Experts of a small language model.
Size: 9 layers, width 128, vocabulary 16384.
Experts: 32 experts in each of 4 layers, 32 SwiGLU neurons an expert, 8 picks a token.
Training: a variant of Muon for the experts, 795M tokens, 2897 steps.
Below are experts of layer 3 (counted from 0) of a mixture-of-experts language model. Rows are named router (the router's row for the expert), gate (a neuron's input weights, with its number), up (a neuron's input weights, with its number), down (a neuron's output weights, with its number) and show model dimensions 0-127. Each number is 500 + 25 x the weight over its row's rms, rounded and kept within 0 to 999. Numbers have three digits each.
After each expert's rows: "raises" lists some tokens whose logits its average output raises strongly, later layers aside; "gets" lists some tokens that make up at least twice as much of what it gets as of all text. This comes from a sample of Wikipedia text that the model never trained on. Tokens count by the router's weight.

# expert 16
router:519498498501497513513535489535506509448480475544515495497511488509487541516513462539447523465478489514476465507492463495481487508484446487530452513534531491551522551474468472541465522441501505514502495494463512527478499496499459527522499519504490488470502487470494463515457515502509474491489522484551464495503464485488497462433488512502520517523466531528494516522508489497498500520474
gate10:466504533526500472506461537484470474527486520475526520483503506455524487506499464482526512469461464475502446515495474501515536491491506520496452489535530449533478492449469451483474488453499496488501507501472509525556495496462524493455478501520458514494526483514544479493487483486517475492510497516485513502517497484491488472507508526513512508565486499500462517567480503508515500449508
up10:485529504451500480495487503502483451466517462490500489465487498527501537508508507521515499502515493438532520541488468477539486582491503486523538497485525498486516523496477508506509495494468494464509512533516480522468491481533480485467472518530515496527462537509503470449479509523541530466536506525541499529475502475467476525493500497505509520488526486529495492522536529474471520471566
down10:493473479513515490497523495538460507495491483518505511510473506459508493552492461480536538527500519486486516515552526515490512464504508539549443456496478479548487502494529520518473515489536527480484509514505502523507496516454506547477513509502478444507520444492514479530512486523497484492486508556530519454524491488529511485534452496468491511522471482474485442521499489492493457488481
raises: " some", " over", " many"
gets: ":", " in", " of", "ing", " for", "ed"

# expert 11
router:498472482508499489481495543506526545485463481481539528468481479532491517499505453496490489467497502493524526506476495520498522475501514538517500513503545505501555461498514535521508507515496503513537500504488510526470519480509489447447546454507470505507491470494513515569561527486473454518478493507487480544476562489536516485498500482509496463457464499474489476468524511507500524480511
gate26:489466532511499500515483476483519521524457483493503432520533519512562492531523477456450481492514454511518477509463463525478533523519525526473542488488510480495489521498484550518559508527458494496492497455506515470525502474514528501485512541482469523550513504537502490536516502536490481515496480494513512509472475478531506520461465508498527506507495482489523493509531500558497521469505
up26:587489480500521552484501512530499529503553581504512497519510516532486494516494485472469507535489530478493523494465508486476504528530534485512514510530501504494502525475464554461487517470482470499490489504491505524470561494482503525506499478512527518485521509486491519522513490482518510558529497531480538496533471493461518495526523524500483527489467483479533514486461526474529487465495
down26:515474493512468442451506436491478496528482490509557459452492544527517517525525500484509513511493504493534545488485527526458505459542473477495451528490506495469472501494499506511493492491468463503497531502502481494477515530464508493522526497516557505503457474535516492467498561437486503478486492493506513482494504503498530507501517515467506498544491535488522507513473483479472535486508
raises: "i", "ies", "s", "y", "ett"
gets: "1", "2", "0", "9", " in", "3"

# expert 15
router:473454500510493463525502507495559512529498477536507490503484478453502487497519532487517500504480518494504529469457572479484470499489450503516515496498509534494511518527518520539493528470525505495504505469488499536498500494466486499537516466480503494470528506485507506480423486505495546474491529469460551503470489493542528518579497476509515498505490514514517485493497482490491553465529
gate5:461467470505487474498460525488495519515466507498498509501523540474466500466525438493474483447508521510440526494506526463513510492534474467511485490529528493513512484511498495516505505524523510504459466458484563504456477500483476523507495480462517524532530501492496505496462498491491517534514525482510533526517446493509465466538483479510531485497518514427495459508514513520544520503506
up5:517532528505511472509546466472487469523483498531488494538512501473510506482506530522493511434507448483462462495507515468481514497489496503481503509489534489508512513486505479530468536525456461492499488500468518494446498545542511558525524451436528490486507567495466484499509485539531522467516507521479491489472494467495494494508515498525508526470484527495469515505546490503511531512483
down5:502501515517496526470545511497496481518548518486479479505488528528545495539493473516522489488447482478538456484523529502470500500489513510555508490531496506511455483497516507460503517504546491546505459514484505491485510503469492501510536487486524513493491503500564516474454542508512509489482456489490516496517469493468497540534442491484492496532491587467509533464525491500523516503479
raises: "sson", " of", " |", " –"
gets: " ", ",", " and", " in", " (", ")"

# expert 27
router:518491500478521487509448496522476474513493465544513525480525521499466530503513468481493540494516482524474526524477553480483571546467498521480491489478502510463475520519533524512516513505470482474517530528454497543469488520481519497485487477510527499502511492480511502518497495486505534513517507525473494500488554465485491521553492509506491438505487518502485423488535495468496499545540
gate9:518505494512495502517486500549472461479462463543566486494490474485503474511488464478470495502484511485482490513494554475493523471486537543509507478504522514500471516512501508510515496454525520465497487498486524521525542505507507472503500479484540504566502539481475469472523496507515522510502468524492483447515493514518499518518445463501503480443504513512484456551535515528521522528551
up9:491505463530500502473534474507535515506482498488508492509489466533535479524494495501494524513509566536530502534509507520509495464543515517519501492534512454525489518496520515502474536517507510523509501495516490523461521508481494461510532486504475514484510477529499512463466552549468506538478502542515549514515481490486486448495457494462480429460519477461509528469489493497510557525495
down9:536493454513565518507524491522495506502458507553509500474482556484489520516486510509460537502512465464536492482504491550470516467495516491484505513477449466500560491499544504481512467509528551491468455550504518479487475528491525512496469437521501493525475503489477489507505484474477486503530526517494504490488467519531525479478481523490531511514517495504512462521506529507512463522524
raises: "ff", "ft", "u", "ang", "ux", "ub"
gets: " ", " (", " B", " M", " S", " C"

# expert 19
router:501519532519496473497493473478502490486511506482485496490489493474514492503486502532461503519519484513486501504459482504507565498467479492513491499514479489498495448490538498539492487470480496495482461495567507494503509466508533480506510535477497525469505455489502520497517472485539476487481470586510534510536494489502500489491519461485545537437576490515448470515518492523517527516461
gate27:491529504549535478501472501471471498506539477496479516501507474483510439483461507469546493501474466485441524494545483491486504506506512510505485496517485509506541487486467487533507515542474461494484461538480525491532444486517525485496501548479511509491538489507493503552467472499477460459495469505497491504534525465535486443502506491537529523537534469490464523492490517496487522492510
up27:478490481508534515498463510515543505498495473532474475495544510507506506521522491512497485526508561563483467479499522513531548516501516478480450509519510473522459523465506534464483504502577503494525522491540487499492506472497507513524528477525502474467501497473481511447543531501485525516478516561548509488480519534540480503534472503490519499482500470509527506522476481516508472468511
down27:499494457527502532487493518462523441470505531531541496488511474482479534465524494534490474456526517500537496501444540467479498504514463529477542512505492500507461522476467486472499521509527507515541503498521473477521486505504536553461504490531485444527514525535483505519521510506518480502481494496450480482522477479496493508507474536463516480474438535470531513497517503522492507482519
raises: " the", " each", " these", " other", " this", " some"
gets: "\n", "-", " of", " in", "|", "–"

# expert 8
router:494535479526477505495489531477476476587517513462467458509465501488490494517498522509507506517494514500489483482485497460518515553475487534500558491544502522531502482530503485474514452480501495488510484494489510516485521488556498512541496503479492518488493492503505448507546525494478498512515474477509502509504574512515504498458522460485542552517508497499501437543488516511491530537514
gate28:523535510488499504465476500484483545538536520524481440543509492502484441489515494511486494494491479526430472482531491460497520517501487533485503530496526487512476513502497546540529466487493470524518510529523521473520556476481490482501495475538555497488494505532472493516507510502525485473495507482538530534529472541500516515528508476516483522561516455510467477486518466485489503521497
up28:541522522462535501526483540515488482521507495471562487540516491445503509494520507503479521510505455497529500505516497526464488471514512494496520500428517491535446501514465468521502478540507481523504441509476506496494484481456498542498504500450486481539507494484492464502460518510476472508513481494478481513532497504525531525499551508492560523478469512537538516520508533512509486503480
down28:514492532520478506493531482541522499490539536504557522512523531492502520491525469496487542487498478488494466478476500478544477476485530493480489544493485472503502520516495497467465494576494474484513467490463539524510514499496503516428530520508485465492511480500490468487508492510512510494469516492443530481469530541484470542493485508504514534452450490494480473515439506497506478507485
raises: "G", "th", "|", "The"
gets: "\n", " ", ".", "1", " (", "=="

# expert 28
router:485513481520526479542503502512478479440523538459449532514512532488529494508505506450462507493526490488493464505511493536503503490486484468452507507478485459446451468462511502492524511544484465495505491542507510480520507497510511500438506503542482501486503527486487513501487459476501491508441510487523510476515497486446511486503466528485549491461517467510524470508522488510500489450471
gate2:517484520521492493458484492517503486511474493536493528523536499509506513516465481540480467463517457475519499505488475500523490493465521509490518491494498502517455445481504551483473488547478493506430475503536509511522518535457490482441485539461528517491514530462503533484447524491478516520494516539505471516538507502466487500485499481541482528446484478472543487479482512511516493527502
up2:500468515508475488527481559515543485504527453477474518500462541471486473502550493516522522532531522495485557476548508506489499498498490494510441500468521447480474521520505516497483455518478467518496504542492491484521488459478455481536460515509515464465454489515475544486505527522471462511511515462513493507516514494494491504478489500496513516484553496496505497492546495461500524529502
down2:507501521502495484532496495512525506477458508463524514523485459446512509490514520478479473472516508503480471511493498467493512460501483501488531474501492543488554534486525536478516548492537510518498509473494476495520492501457551506505504503428470492498491485516524538482501465475525519501497484517454519513500476458508485450457525485478500528450547461520493507497492502459504461439505
raises: "rick", "oon", "on"
gets: " |", "-", "|", " B", " S", " F"